Weights of a small mixture-of-experts language model, trained from scratch on English Wikipedia: 5938 steps.
Below are experts of layer 11 (counted from 0) of a mixture-of-experts language model. Rows are named router (the router's row for the expert), down (a neuron's output weights, with its number) and show model dimensions 0-127. Each number is 200 + 40 x the weight over its row's rms, rounded and kept within 0 to 999.
Before each expert's rows: "comes before" lists some tokens at least twice as common just after its tokens as in all text. This comes from a sample of Wikipedia text that the model never trained on. Tokens count by the router's weight.

# expert 77
comes before: " of", "ing", ",", " in", " and", "s"
router,231,199,207,187,216,243,214,173,154,229,216,178,248,184,224,230,183,131,276,224,230,162,162,167,152,196,168,225,240,171,172,232,207,189,87,162,188,161,259,182,189,238,199,165,203,220,223,186,194,172,196,139,277,159,211,259,226,250,118,168,229,112,122,199,115,230,208,128,160,223,235,248,147,187,122,146,178,179,257,193,216,220,221,145,145,175,166,253,182,254,141,192,216,148,223,235,184,181,167,173,230,254,188,193,165,193,275,212,205,177,228,221,129,191,202,196,251,209,177,139,141,128,247,164,224,137,189,176
down0,217,172,185,145,240,250,184,193,195,267,251,226,170,221,281,259,311,278,197,177,214,225,256,176,255,215,147,147,140,250,197,266,170,222,205,176,170,187,178,235,191,200,164,241,281,219,212,202,200,179,230,154,252,185,156,239,203,118,232,217,116,233,207,242,191,228,228,263,232,163,198,154,184,234,102,105,195,201,208,223,230,208,176,204,201,175,231,237,240,226,210,243,158,212,195,210,165,232,241,246,227,194,139,206,217,206,261,245,176,122,179,178,200,139,200,233,179,286,220,134,197,219,230,133,200,180,237,227

# expert 104
comes before: ",", " of", " and", " in", ".", " to"
router,238,225,243,185,143,193,154,200,278,120,250,241,127,166,230,246,169,222,252,148,205,216,128,149,272,252,218,247,260,183,203,197,299,186,227,188,198,176,205,168,148,192,175,232,236,267,274,223,171,278,201,140,197,248,212,204,171,236,173,221,178,244,224,250,205,253,171,219,189,173,176,226,176,275,167,148,234,218,220,200,331,147,212,220,208,248,202,222,184,235,189,249,195,150,142,204,227,217,193,176,227,164,171,169,238,204,194,188,292,155,176,185,227,176,187,175,148,176,175,178,186,237,273,216,190,136,203,156
down0,210,195,213,199,163,212,214,290,187,194,204,205,157,196,195,248,244,224,238,168,198,154,277,209,244,277,153,200,200,161,175,205,207,203,203,208,145,227,146,165,196,210,279,273,151,232,228,237,273,280,237,182,210,213,208,220,218,212,220,159,211,282,116,254,216,223,234,179,130,204,194,200,148,279,248,164,210,247,216,193,207,104,206,217,141,194,159,121,223,159,176,206,222,197,251,208,210,218,199,125,173,224,170,217,224,172,255,159,212,190,227,138,137,174,221,205,161,219,178,103,171,243,298,272,208,211,211,252

# expert 25
comes before: " |", ".", ",", "0", "–", "%"
router,208,215,230,216,160,299,187,181,237,278,197,191,194,172,206,177,214,180,213,217,171,167,230,236,226,176,219,241,212,177,221,148,177,123,213,208,137,206,202,202,266,178,181,139,177,237,240,220,207,139,177,226,239,163,214,196,231,228,222,174,236,162,215,219,204,213,153,263,236,215,146,234,167,132,177,251,211,237,247,198,219,161,186,255,167,203,181,196,166,139,274,159,295,163,71,246,248,170,193,193,190,234,175,200,164,173,133,188,218,214,205,151,137,130,295,182,90,207,204,149,186,213,166,174,154,226,270,251
down0,126,169,206,235,260,232,144,253,126,147,199,134,174,191,226,163,137,208,186,254,262,204,227,244,143,185,170,264,171,168,168,211,161,157,264,149,168,253,263,206,175,184,169,158,244,135,214,150,213,262,242,190,188,218,241,229,126,185,187,263,192,219,218,261,176,253,127,190,169,217,167,158,204,116,201,194,257,144,128,182,184,194,227,218,257,199,197,237,176,211,223,210,216,226,272,211,212,181,193,168,232,205,268,158,132,200,200,225,182,180,131,236,179,270,212,114,204,211,162,204,229,234,188,241,133,220,198,251

# expert 30
comes before: ",", " (", " and", ".", " of", " in"
router,187,233,230,173,197,186,117,194,179,128,229,264,209,261,186,238,175,192,262,186,170,154,184,152,246,222,121,213,232,199,146,219,177,186,204,252,231,153,237,206,182,142,241,167,175,212,305,219,230,228,232,170,221,214,141,159,194,217,119,224,204,233,149,133,226,187,210,124,221,195,198,241,104,277,207,230,160,183,147,209,249,167,209,104,195,242,189,259,192,220,253,273,199,218,120,221,194,210,191,149,190,234,117,259,224,176,197,214,230,211,212,221,216,138,206,208,256,215,243,163,170,177,247,244,201,190,153,263
down0,180,156,163,155,219,189,182,181,262,204,182,231,163,266,241,217,222,247,185,133,161,189,208,196,244,228,215,216,187,148,170,183,208,178,249,165,211,241,209,202,151,184,183,157,177,281,213,259,192,178,179,254,136,165,169,169,222,244,122,244,127,175,220,190,204,248,242,198,233,232,201,190,122,223,160,156,226,267,142,242,220,196,164,183,219,297,259,177,181,242,231,127,209,173,104,191,186,133,259,240,221,172,147,211,204,148,144,247,247,236,219,220,226,182,152,226,189,230,222,218,249,164,305,193,190,296,209,159

# expert 62
comes before: " |", ";", " |\n", ")", ")\n", "%"
router,147,223,175,180,136,161,194,153,183,232,231,210,206,171,236,211,174,222,312,169,115,178,245,161,195,142,236,287,212,204,102,176,173,218,170,240,208,187,229,170,200,138,126,151,244,187,205,248,157,147,177,228,229,151,188,182,159,168,138,176,176,201,200,196,222,190,157,198,217,149,180,234,257,197,172,235,232,198,217,183,173,170,194,179,191,235,203,158,175,253,251,223,220,218,169,246,177,216,176,129,199,236,161,216,180,112,117,239,270,214,218,198,107,146,197,120,242,205,195,165,197,255,244,183,267,226,269,141
down0,137,277,176,161,212,199,190,161,263,186,232,172,177,177,218,124,211,231,136,193,233,194,222,152,185,175,227,196,283,227,245,161,194,255,227,238,244,245,259,281,116,212,181,229,233,140,238,178,239,165,202,136,196,254,189,194,155,234,220,170,206,226,236,179,227,231,224,207,206,215,233,201,249,236,238,168,292,148,197,217,204,234,204,258,220,233,205,190,152,204,174,151,130,168,212,226,213,261,239,167,223,174,247,199,135,166,173,148,248,181,230,180,168,359,189,227,206,194,185,183,216,136,223,164,206,165,281,176

# expert 100
comes before: ",", " (", " |", "er", "\n", "son"
router,228,179,192,159,235,227,227,124,224,122,172,194,190,172,171,236,180,231,142,243,219,235,236,158,218,101,192,200,236,142,208,166,214,229,165,203,208,229,186,217,121,228,191,152,245,184,203,205,250,239,196,253,249,234,177,227,170,226,192,214,242,128,151,143,94,156,233,293,252,217,198,256,203,168,230,159,168,172,223,194,236,184,225,147,112,245,208,277,195,223,143,206,297,216,160,183,213,204,277,252,165,225,162,191,194,257,226,188,190,194,236,174,232,175,147,146,199,191,220,217,234,154,136,245,209,267,152,188
down0,216,208,221,177,178,244,148,147,191,195,181,218,227,255,224,140,132,171,183,169,173,123,184,251,213,232,114,206,256,176,188,200,171,187,251,174,223,228,187,145,195,160,150,244,210,190,221,145,175,220,266,181,154,158,216,141,204,185,228,179,153,128,206,211,180,208,229,209,274,281,199,173,260,285,227,137,237,227,117,137,170,191,176,141,218,245,159,277,235,132,212,150,228,175,206,189,186,186,243,192,192,187,250,175,147,247,149,214,181,219,158,189,108,206,153,181,203,179,273,198,127,253,202,227,256,140,186,214

# expert 27
comes before: " |", " |\n", " ", ";", " and", " is"
router,181,200,243,217,185,200,209,183,273,165,257,321,248,275,261,199,218,188,192,166,204,152,185,180,147,181,240,246,176,180,184,214,226,224,148,160,180,126,215,228,154,190,203,218,257,201,202,224,145,136,141,171,168,211,185,150,180,229,141,226,138,272,173,200,167,245,169,174,190,197,191,228,224,297,166,226,222,183,214,297,76,226,197,140,209,249,168,132,198,229,236,179,210,226,254,236,192,237,199,157,212,220,229,167,206,137,197,238,152,210,218,168,242,201,206,196,209,269,245,182,149,225,231,227,144,113,194,186
down0,180,245,195,196,231,175,223,268,109,220,170,154,117,125,183,159,241,175,264,160,198,212,222,172,221,211,195,180,250,174,212,229,185,216,226,244,259,196,196,233,207,198,136,151,233,223,193,146,180,209,207,244,166,277,225,102,180,179,158,243,98,231,160,95,193,166,210,259,195,192,155,210,198,235,139,167,238,170,192,171,162,229,198,194,162,205,231,163,192,170,192,153,251,241,234,252,216,309,192,233,184,165,188,214,284,202,154,179,160,212,204,144,147,190,157,150,170,132,274,183,219,190,234,213,169,226,233,166

# expert 98
comes before: "0", "6", "5", "4", "7", "3"
router,158,219,215,235,302,218,206,182,185,154,219,277,239,188,201,237,263,228,246,206,142,275,180,153,261,238,234,267,226,230,214,174,207,164,206,284,150,187,202,174,286,195,291,239,197,207,206,186,166,235,246,212,242,139,173,238,183,95,214,154,242,122,243,194,214,168,164,187,206,200,173,211,239,184,192,226,188,243,277,252,214,168,222,249,209,216,199,222,206,223,221,141,231,100,222,202,192,258,126,247,237,218,265,237,192,202,195,148,181,183,222,128,230,252,228,239,186,144,246,224,230,205,160,175,205,228,205,169
down0,158,232,100,209,180,215,179,257,171,263,219,160,172,167,189,193,198,226,244,157,223,207,180,249,207,188,176,141,233,176,194,179,219,166,197,252,216,169,256,230,196,220,162,235,225,188,252,216,231,179,174,183,221,243,257,203,220,146,249,130,100,227,241,190,205,251,207,210,284,236,108,247,253,238,222,183,208,261,176,232,191,218,155,171,216,244,124,184,300,186,191,173,167,105,159,196,139,217,203,152,269,247,209,262,150,203,248,236,140,265,201,147,234,205,160,204,230,197,161,117,191,186,224,224,245,189,211,240

# expert 56
comes before: ",", "\n", " (", "te", " and", " in"
router,190,240,148,199,152,236,243,199,134,219,231,193,164,175,234,225,191,197,185,259,210,173,193,136,207,172,207,115,202,159,127,260,276,264,265,179,185,191,254,170,157,187,181,186,180,247,194,183,297,208,274,247,239,254,235,205,223,201,192,182,268,275,187,194,218,228,158,217,234,235,183,221,199,260,204,218,161,242,222,259,195,222,181,140,237,184,249,260,158,240,211,345,177,194,159,231,212,212,126,198,269,247,237,236,209,123,233,212,187,188,224,196,190,167,188,219,232,187,154,138,143,154,190,244,184,209,211,243
down0,255,235,207,196,223,237,208,126,162,289,167,269,211,169,236,160,192,216,258,133,235,236,213,155,226,149,214,211,249,156,221,240,186,234,166,183,279,197,212,250,194,208,113,159,211,260,131,176,149,208,162,216,221,240,245,164,195,256,131,164,181,219,137,229,214,137,242,265,259,259,145,177,209,136,183,245,164,160,144,159,209,190,232,250,152,203,175,247,203,207,190,166,197,217,194,175,315,243,185,181,190,207,173,226,226,165,162,205,166,219,173,159,225,192,176,154,171,164,187,279,152,211,188,247,158,228,224,278

# expert 80
comes before: " ", " S", " —", " M", " D", " R"
router,215,228,228,208,192,180,166,218,204,295,220,144,227,259,237,130,163,190,152,170,266,223,256,210,249,253,146,146,123,157,230,229,286,270,229,252,260,174,258,222,195,217,174,209,182,172,205,215,215,133,176,246,199,164,260,124,215,280,171,281,189,223,244,253,164,159,220,187,211,161,235,229,238,151,202,168,211,228,149,212,135,196,176,170,225,183,186,152,184,194,180,169,285,193,271,221,186,210,242,190,245,199,197,251,217,228,154,220,215,190,179,214,213,129,189,258,201,172,254,193,189,216,257,209,303,186,152,228
down0,145,169,182,164,156,205,125,263,198,169,219,215,187,128,193,191,165,274,227,154,231,194,205,240,254,209,255,278,214,221,179,270,176,194,151,213,189,198,190,216,204,245,184,186,218,192,216,207,177,148,217,169,148,218,277,205,243,274,257,151,212,164,169,201,233,184,189,132,192,170,196,193,211,154,207,126,233,127,221,204,185,144,207,209,239,177,147,223,181,179,176,107,217,266,175,132,184,213,192,225,215,160,278,210,245,157,208,209,144,95,234,249,235,224,154,277,174,209,104,241,210,174,194,181,191,186,219,300

# expert 23
comes before: ",", " and", "s", " to", "ed", "."
router,272,249,243,189,165,257,195,211,112,187,94,194,209,155,180,151,142,247,218,169,172,165,226,123,149,179,163,224,188,209,275,240,223,226,134,161,132,198,179,188,197,219,206,120,189,208,176,225,210,170,218,210,242,188,218,195,211,244,206,207,239,146,213,206,222,155,234,239,275,114,216,217,173,215,173,222,203,247,189,268,263,192,215,137,137,189,261,235,151,205,181,191,290,235,178,238,177,187,228,165,195,181,241,114,180,156,246,245,190,191,242,278,147,145,154,171,167,266,232,173,190,159,207,200,256,199,219,190
down0,246,250,196,158,159,194,176,237,213,141,223,263,236,248,214,182,170,259,216,258,195,127,163,312,186,177,221,225,185,228,239,153,213,197,203,229,215,196,188,199,177,210,130,206,219,207,198,180,163,145,263,212,308,153,115,207,195,202,254,288,241,205,197,239,200,239,194,158,141,250,236,112,262,223,157,206,254,297,233,176,247,201,219,273,158,183,264,267,121,201,156,203,238,149,198,190,195,172,210,223,173,197,172,208,222,168,183,227,248,169,233,196,224,197,223,230,234,191,235,177,182,244,205,252,178,215,137,255

# expert 123
comes before: " The", " In", " He", "==", " It", "The"
router,192,164,195,216,193,186,221,180,238,253,251,164,248,226,107,195,249,223,204,188,253,232,157,198,216,161,182,261,227,142,118,227,240,152,199,151,257,218,230,215,151,202,225,145,269,210,312,219,264,127,260,197,219,186,233,147,195,217,266,166,257,245,255,200,247,209,212,238,271,242,182,204,221,232,155,172,259,216,209,204,161,222,245,261,255,232,189,195,173,248,192,204,196,93,232,228,200,241,104,187,236,136,153,159,169,217,183,262,243,156,213,189,170,158,228,187,226,219,256,237,220,206,174,171,206,195,219,175
down0,173,90,144,171,135,124,118,175,201,219,272,227,235,152,127,213,188,216,153,239,185,224,159,190,176,203,190,221,215,194,202,233,171,141,183,204,258,206,177,196,149,176,251,203,206,257,208,176,239,202,237,210,143,191,254,136,220,241,256,252,231,261,195,230,273,198,232,217,178,206,174,256,204,187,146,211,165,255,235,166,250,247,185,201,174,224,212,162,102,186,201,257,172,145,182,189,243,215,212,201,169,159,168,180,268,168,205,270,265,190,251,244,200,197,309,215,242,262,173,238,195,201,191,155,217,198,222,283

# expert 1
comes before: "at", " ", "ives", "ches", "ory", ":"
router,146,155,219,142,170,236,204,214,152,238,206,165,222,246,238,196,184,199,225,279,206,168,266,207,161,188,225,146,237,261,187,194,219,162,176,237,294,146,260,177,122,170,149,168,252,146,170,236,187,221,212,247,169,233,174,179,209,230,209,168,212,200,212,232,194,248,176,174,174,131,179,238,227,232,240,130,191,174,223,210,232,218,191,229,237,276,185,211,204,155,198,182,150,213,242,237,214,244,197,98,187,211,277,226,122,235,212,255,164,125,247,248,167,177,150,266,120,182,264,209,176,190,252,219,158,165,156,279
down0,211,247,109,242,216,175,256,149,198,254,209,231,172,138,203,247,204,172,166,230,228,243,201,260,219,110,180,256,204,177,186,201,195,170,213,223,228,176,172,187,184,208,163,272,188,227,116,209,188,170,233,207,169,136,230,240,193,175,234,255,249,138,294,208,94,277,216,200,166,209,174,144,232,159,223,174,235,170,191,164,218,123,239,301,176,246,142,194,189,205,204,183,217,170,214,210,218,226,139,234,150,135,193,173,205,211,148,185,198,145,255,146,217,223,172,205,206,147,185,133,154,128,220,264,204,235,199,232

# expert 9
comes before: "0", "1", "2", "6", "3", "4"
router,181,225,192,215,185,207,180,170,154,173,232,168,170,160,219,191,288,191,149,213,194,169,264,175,283,241,227,206,214,218,216,241,206,199,199,205,217,275,130,197,241,215,332,195,215,200,218,203,184,163,180,166,165,190,136,209,185,92,244,245,183,110,267,236,177,239,173,124,233,131,202,173,235,173,148,183,236,233,272,217,186,182,207,216,172,159,172,184,178,221,224,202,204,90,186,209,134,231,190,234,243,203,266,217,161,246,202,134,233,158,221,153,242,186,221,224,248,162,251,168,215,237,260,186,195,236,224,121
down0,201,184,247,165,209,176,248,186,199,201,232,199,171,209,198,248,234,334,199,249,192,207,153,136,227,243,181,198,169,224,226,317,285,185,183,237,199,186,129,170,210,134,196,196,244,172,202,184,116,207,229,198,251,229,183,225,221,204,235,231,210,162,181,214,198,136,219,209,286,191,190,164,219,151,222,194,222,278,201,161,196,152,210,218,273,107,264,240,242,216,209,178,229,184,181,158,229,165,160,258,165,221,253,194,173,230,208,160,135,197,170,135,259,184,228,287,209,211,253,212,219,126,226,152,242,196,136,189

# expert 108
comes before: ",", " of", " in", ".", ".\n\n", " |"
router,162,212,180,183,204,156,206,199,140,150,248,159,270,204,235,223,119,211,169,135,195,263,219,174,203,238,178,183,239,263,158,238,160,129,264,226,220,176,200,131,111,169,223,190,228,164,185,210,192,192,174,211,222,143,259,191,206,184,132,217,143,163,213,226,100,145,242,137,217,154,222,216,138,274,213,175,187,226,214,215,214,182,132,235,261,238,179,214,215,232,295,192,172,206,184,226,192,163,201,154,190,214,224,158,315,232,212,228,162,227,150,236,182,138,187,248,211,182,204,205,200,153,268,180,288,184,195,221
down0,207,276,151,187,180,187,210,277,150,190,115,217,170,169,225,186,186,203,200,212,150,175,257,175,188,140,240,186,278,212,198,179,175,294,229,184,189,245,217,148,253,172,130,192,182,210,189,157,151,185,236,195,233,252,185,198,188,254,177,162,325,244,237,153,221,98,235,136,214,203,167,237,221,176,212,202,208,206,236,194,181,199,174,200,199,281,155,208,196,147,177,150,124,153,183,227,157,183,171,196,249,210,94,175,180,171,153,166,191,183,217,246,190,252,229,182,267,167,269,213,148,239,187,197,198,250,203,269

# expert 43
comes before: " |", "–", " |\n", " States", ")", " years"
router,217,223,142,203,166,190,194,171,200,263,208,270,174,194,263,192,186,216,298,229,167,171,315,250,175,220,217,210,258,300,164,251,248,219,146,153,143,142,192,176,221,132,290,156,204,233,201,179,172,181,204,205,216,187,250,242,230,192,187,228,203,227,224,186,159,171,244,267,234,168,182,180,245,210,164,224,247,225,147,226,201,186,238,144,250,137,246,190,190,252,189,231,278,182,159,165,219,217,133,194,223,218,196,166,266,192,80,196,196,234,248,109,201,199,168,208,253,198,206,197,161,218,182,204,184,240,220,160
down0,205,234,227,85,178,210,166,167,244,179,250,188,247,204,213,235,153,203,223,213,181,163,111,228,251,231,253,217,169,187,231,170,235,241,201,218,156,203,268,182,162,250,194,158,97,201,177,223,208,178,193,203,297,240,212,149,219,315,218,168,219,184,143,244,111,138,206,168,231,145,177,175,160,181,231,192,137,252,183,230,225,210,239,178,187,240,158,225,186,204,187,217,226,206,245,211,205,247,187,102,196,223,99,197,174,143,265,211,198,191,197,220,171,210,237,220,213,215,146,266,216,209,170,173,181,156,115,211

# expert 32
comes before: " a", " been", " be", " not", " the", " also"
router,196,243,242,282,216,155,237,189,254,201,218,159,240,195,194,208,156,216,175,189,208,219,164,159,271,209,256,132,107,155,255,233,230,257,211,187,244,183,218,194,189,130,165,206,199,135,182,209,196,207,233,194,179,132,198,219,153,250,194,331,185,246,224,188,194,226,160,213,220,237,219,223,242,215,191,166,209,235,224,217,135,251,204,201,156,221,174,187,210,223,159,346,230,112,161,172,212,226,237,203,156,190,115,233,199,209,165,191,262,206,134,267,224,225,166,208,156,207,222,166,279,182,190,251,170,222,216,246
down0,206,216,209,187,172,148,95,221,177,125,160,286,186,202,201,162,186,180,186,280,267,154,235,169,145,123,179,222,183,188,205,262,218,175,197,142,248,182,231,165,164,160,198,244,161,195,214,126,181,200,164,304,156,214,182,182,248,205,206,285,210,199,263,206,182,254,190,187,224,240,197,182,241,159,230,280,191,181,187,244,177,157,185,246,169,202,246,234,175,152,225,161,224,240,269,176,173,244,226,182,181,218,243,243,194,145,266,231,221,171,204,169,167,294,151,150,170,261,181,255,191,227,286,180,218,190,190,221

# expert 29
comes before: " ", " M", " S", " —", " N", " D"
router,188,219,262,260,252,244,134,231,224,278,256,151,297,270,230,188,169,186,153,189,266,191,184,165,279,180,165,227,177,208,234,188,253,203,171,229,224,161,192,162,144,178,167,154,200,269,211,221,207,143,191,224,132,218,216,141,175,244,200,272,220,236,272,232,214,181,239,294,158,199,230,139,208,189,184,216,192,193,124,152,205,249,171,107,251,161,175,177,201,208,201,199,155,225,252,207,170,218,237,206,221,118,182,254,183,196,143,207,252,171,227,171,258,190,225,236,204,190,238,175,165,251,186,165,237,153,143,226
down0,146,267,188,186,252,141,195,208,183,217,268,165,245,163,109,244,168,184,118,165,202,210,195,136,263,188,178,224,204,232,200,183,231,196,179,266,245,238,215,233,153,203,180,193,162,213,213,187,232,110,235,216,188,137,218,183,196,120,235,134,209,148,262,140,161,157,180,254,160,229,192,112,254,193,204,168,182,280,188,211,186,221,204,145,170,235,238,148,191,202,291,111,210,287,114,247,171,171,202,213,235,192,168,179,190,219,202,175,220,207,175,262,247,145,183,176,190,198,226,213,215,218,162,188,197,116,188,204

# expert 81
comes before: "'s", " was", ",", " is", " (", " and"
router,202,208,210,155,243,208,226,199,252,186,251,222,250,140,192,222,199,222,228,166,216,258,224,185,210,226,125,114,251,256,176,231,212,152,208,217,143,145,230,191,176,132,186,210,241,213,252,194,222,215,173,203,192,213,194,220,212,184,174,198,174,208,203,242,121,175,202,163,268,161,158,271,270,204,227,252,121,131,98,219,284,182,233,120,136,211,174,152,168,230,199,252,197,232,192,126,226,236,213,209,179,246,214,159,208,178,198,239,232,169,109,177,211,218,159,220,221,190,204,201,247,268,182,270,231,270,163,282
down0,193,159,161,229,206,141,159,195,238,136,209,153,178,237,259,118,193,211,206,149,189,209,163,179,214,229,168,134,156,157,211,171,207,224,249,218,205,231,221,125,202,143,224,241,265,159,206,234,246,182,140,150,243,182,205,255,99,175,178,164,123,166,214,242,187,221,173,185,182,201,177,250,186,246,174,169,215,165,199,238,184,189,212,243,214,282,217,161,191,252,261,197,195,160,247,89,216,221,244,157,172,238,113,203,248,261,215,266,200,203,222,141,266,237,208,159,155,234,143,132,195,249,228,210,202,207,261,234

# expert 44
comes before: "==", "==\n", "The", "===", "-", "In"
router,189,237,234,179,194,169,187,264,239,182,254,172,183,164,221,276,206,211,126,147,174,175,187,275,274,202,270,176,220,193,266,233,164,243,137,149,251,213,226,166,179,236,219,215,158,187,196,137,186,180,209,224,255,201,242,220,225,235,205,144,219,246,194,238,182,225,162,143,217,137,157,238,242,221,274,198,154,228,155,196,176,223,202,164,210,188,187,186,204,195,222,166,104,108,163,254,181,179,110,189,233,147,237,163,277,184,174,203,196,219,153,286,176,241,189,151,145,159,172,167,177,146,205,178,155,134,253,255
down0,176,266,301,228,198,160,227,169,145,184,221,211,196,250,214,229,232,267,156,227,208,235,155,278,198,143,239,228,197,108,258,178,191,171,214,186,192,226,173,245,157,131,215,220,179,166,246,229,222,212,179,194,198,165,183,195,194,157,187,169,182,164,201,198,141,131,192,203,173,155,140,260,202,234,217,230,218,175,287,246,132,215,227,214,220,225,170,212,137,155,201,160,209,122,252,241,173,242,172,187,205,227,220,219,207,249,222,271,302,221,270,250,202,212,148,190,171,244,219,224,221,194,246,226,214,164,326,143

# expert 74
comes before: ",", " of", " and", ".", " in", " were"
router,207,210,207,159,127,237,114,187,234,141,282,190,119,204,233,225,166,189,164,150,195,199,153,166,296,243,167,220,235,185,127,200,248,176,210,234,238,188,258,170,167,150,183,202,224,233,261,229,197,265,264,169,236,201,160,228,194,243,131,160,207,226,202,229,146,260,240,178,190,194,213,242,164,246,195,192,221,140,239,132,284,155,252,189,188,231,284,192,193,212,215,231,195,212,179,197,214,239,208,125,231,213,165,190,252,249,205,184,186,186,130,241,218,148,194,143,124,186,258,146,177,238,202,210,209,119,200,248
down0,234,198,177,190,145,216,194,187,203,164,224,226,180,233,203,182,238,278,180,175,151,247,151,235,211,148,202,261,184,210,182,158,143,250,309,223,237,248,136,172,215,188,176,233,230,269,254,177,232,157,189,227,227,184,131,240,153,167,147,187,192,228,158,234,160,197,267,190,187,168,188,191,207,266,142,219,166,255,232,267,218,189,251,188,182,238,222,246,164,175,231,218,216,221,190,249,193,230,192,139,235,209,249,144,107,186,210,210,195,118,105,163,234,102,149,189,233,190,165,161,196,283,237,190,249,196,263,172

# expert 87
comes before: " ", " /", " -", " (", "–", " –"
router,160,198,204,171,153,163,172,173,206,237,154,129,157,198,278,189,232,197,270,218,152,170,170,182,275,244,194,221,162,172,174,240,209,261,219,233,200,156,166,214,220,184,145,258,225,250,219,223,226,209,266,165,183,148,201,237,250,228,170,195,159,166,209,248,171,235,240,185,264,240,156,194,225,195,113,177,258,226,109,146,221,163,172,134,192,274,136,169,168,223,249,175,169,252,182,214,173,246,185,225,173,159,125,112,215,215,174,199,206,177,157,143,203,199,193,217,211,156,161,292,216,221,277,239,159,132,197,249
down0,224,181,157,188,202,207,285,180,148,205,174,245,227,180,191,214,279,209,176,165,201,161,146,189,144,202,202,190,179,157,212,256,201,206,240,183,170,193,141,194,215,215,228,223,148,153,162,185,217,233,236,142,138,207,227,156,274,224,195,256,118,285,205,156,261,264,188,176,224,150,237,151,136,227,215,190,199,162,174,108,216,117,208,193,172,188,122,161,226,159,273,207,169,188,204,260,218,204,230,166,244,195,154,218,219,252,168,201,173,202,273,218,238,230,221,244,234,243,176,195,150,191,294,286,170,131,232,141

# expert 117
comes before: "==", "===", "The", "|", "=", "In"
router,167,222,206,203,272,228,219,177,238,154,232,225,233,137,178,237,289,225,164,180,188,186,169,291,206,218,221,144,217,294,142,146,183,128,217,155,179,264,184,192,158,218,182,203,167,185,280,172,225,191,225,196,176,127,242,166,192,222,227,202,237,228,253,231,168,172,243,218,214,210,168,204,253,224,194,172,199,231,271,165,160,116,170,239,226,213,186,197,190,181,222,180,122,159,156,227,237,211,140,203,249,151,178,281,202,171,211,165,144,132,185,203,225,223,179,144,230,205,208,288,177,103,260,162,148,163,181,257
down0,177,230,241,159,208,196,165,157,251,161,164,235,236,207,199,205,241,205,103,190,155,191,151,213,186,225,161,247,204,195,211,217,203,162,209,166,196,191,191,100,250,214,253,224,215,206,201,136,268,182,226,169,233,140,128,179,97,215,218,154,204,261,148,171,157,153,274,166,195,188,141,168,230,191,146,214,242,113,192,179,196,204,221,192,208,162,214,191,226,224,219,120,264,135,153,173,161,238,154,223,155,201,207,256,268,195,210,194,242,212,211,182,228,222,200,187,134,230,260,233,140,124,224,271,132,253,261,225

# expert 33
comes before: ",", " |", " (", "\n", "'s", " B"
router,234,215,162,160,198,207,194,208,145,174,231,277,223,171,205,231,133,158,196,267,118,246,205,177,228,185,157,175,270,262,148,213,254,198,168,183,270,227,192,180,286,196,179,209,178,254,275,186,187,221,205,232,183,142,209,209,214,242,227,228,222,205,227,179,161,174,234,203,259,182,175,236,156,223,195,263,116,132,142,153,258,161,220,136,198,210,165,249,180,227,224,210,235,277,149,209,225,197,146,209,217,254,147,180,188,206,167,236,252,160,188,187,157,97,198,208,248,168,149,220,174,234,165,192,147,284,198,288
down0,195,234,282,233,155,254,225,232,200,241,195,229,209,224,212,205,239,221,268,160,225,205,156,276,218,304,170,250,216,247,120,186,187,164,215,233,286,193,212,215,218,235,196,197,114,205,258,219,191,271,224,276,197,201,123,202,172,205,197,184,249,248,169,237,210,266,182,233,229,190,132,257,272,195,268,208,198,192,216,239,207,205,183,223,196,189,245,128,180,222,216,169,257,125,176,176,230,220,153,229,138,267,213,181,196,167,280,226,259,198,239,183,156,215,162,202,280,189,232,170,207,239,207,164,179,207,155,279

# expert 55
comes before: " the", " a", " M", " S", " P", " C"
router,239,211,246,185,292,176,207,235,221,239,250,280,245,157,192,262,170,193,185,210,208,137,171,203,225,212,172,123,181,251,206,184,205,254,172,198,189,199,260,225,213,193,211,208,112,269,290,197,186,154,222,245,152,193,157,207,246,196,220,274,182,207,242,237,130,182,186,204,71,209,188,216,200,210,224,250,207,227,183,139,194,226,215,228,175,219,229,174,181,207,149,288,226,236,259,208,231,212,110,166,182,107,229,242,186,127,186,139,207,181,219,242,167,209,202,195,224,208,180,208,152,225,172,238,289,191,148,251
down0,159,246,159,175,263,121,206,261,223,212,157,246,180,265,235,290,178,213,139,138,206,154,197,185,242,206,124,211,199,226,222,215,153,186,194,153,239,199,179,140,136,128,164,246,150,196,212,186,190,164,183,224,216,153,163,232,136,218,184,227,200,173,259,220,119,162,186,146,166,185,178,125,216,213,248,272,186,199,193,208,212,193,225,238,187,268,192,224,189,257,202,237,208,184,196,191,173,150,176,147,178,159,155,155,179,216,192,189,248,190,227,346,274,179,135,151,204,208,157,156,194,184,164,181,216,179,281,188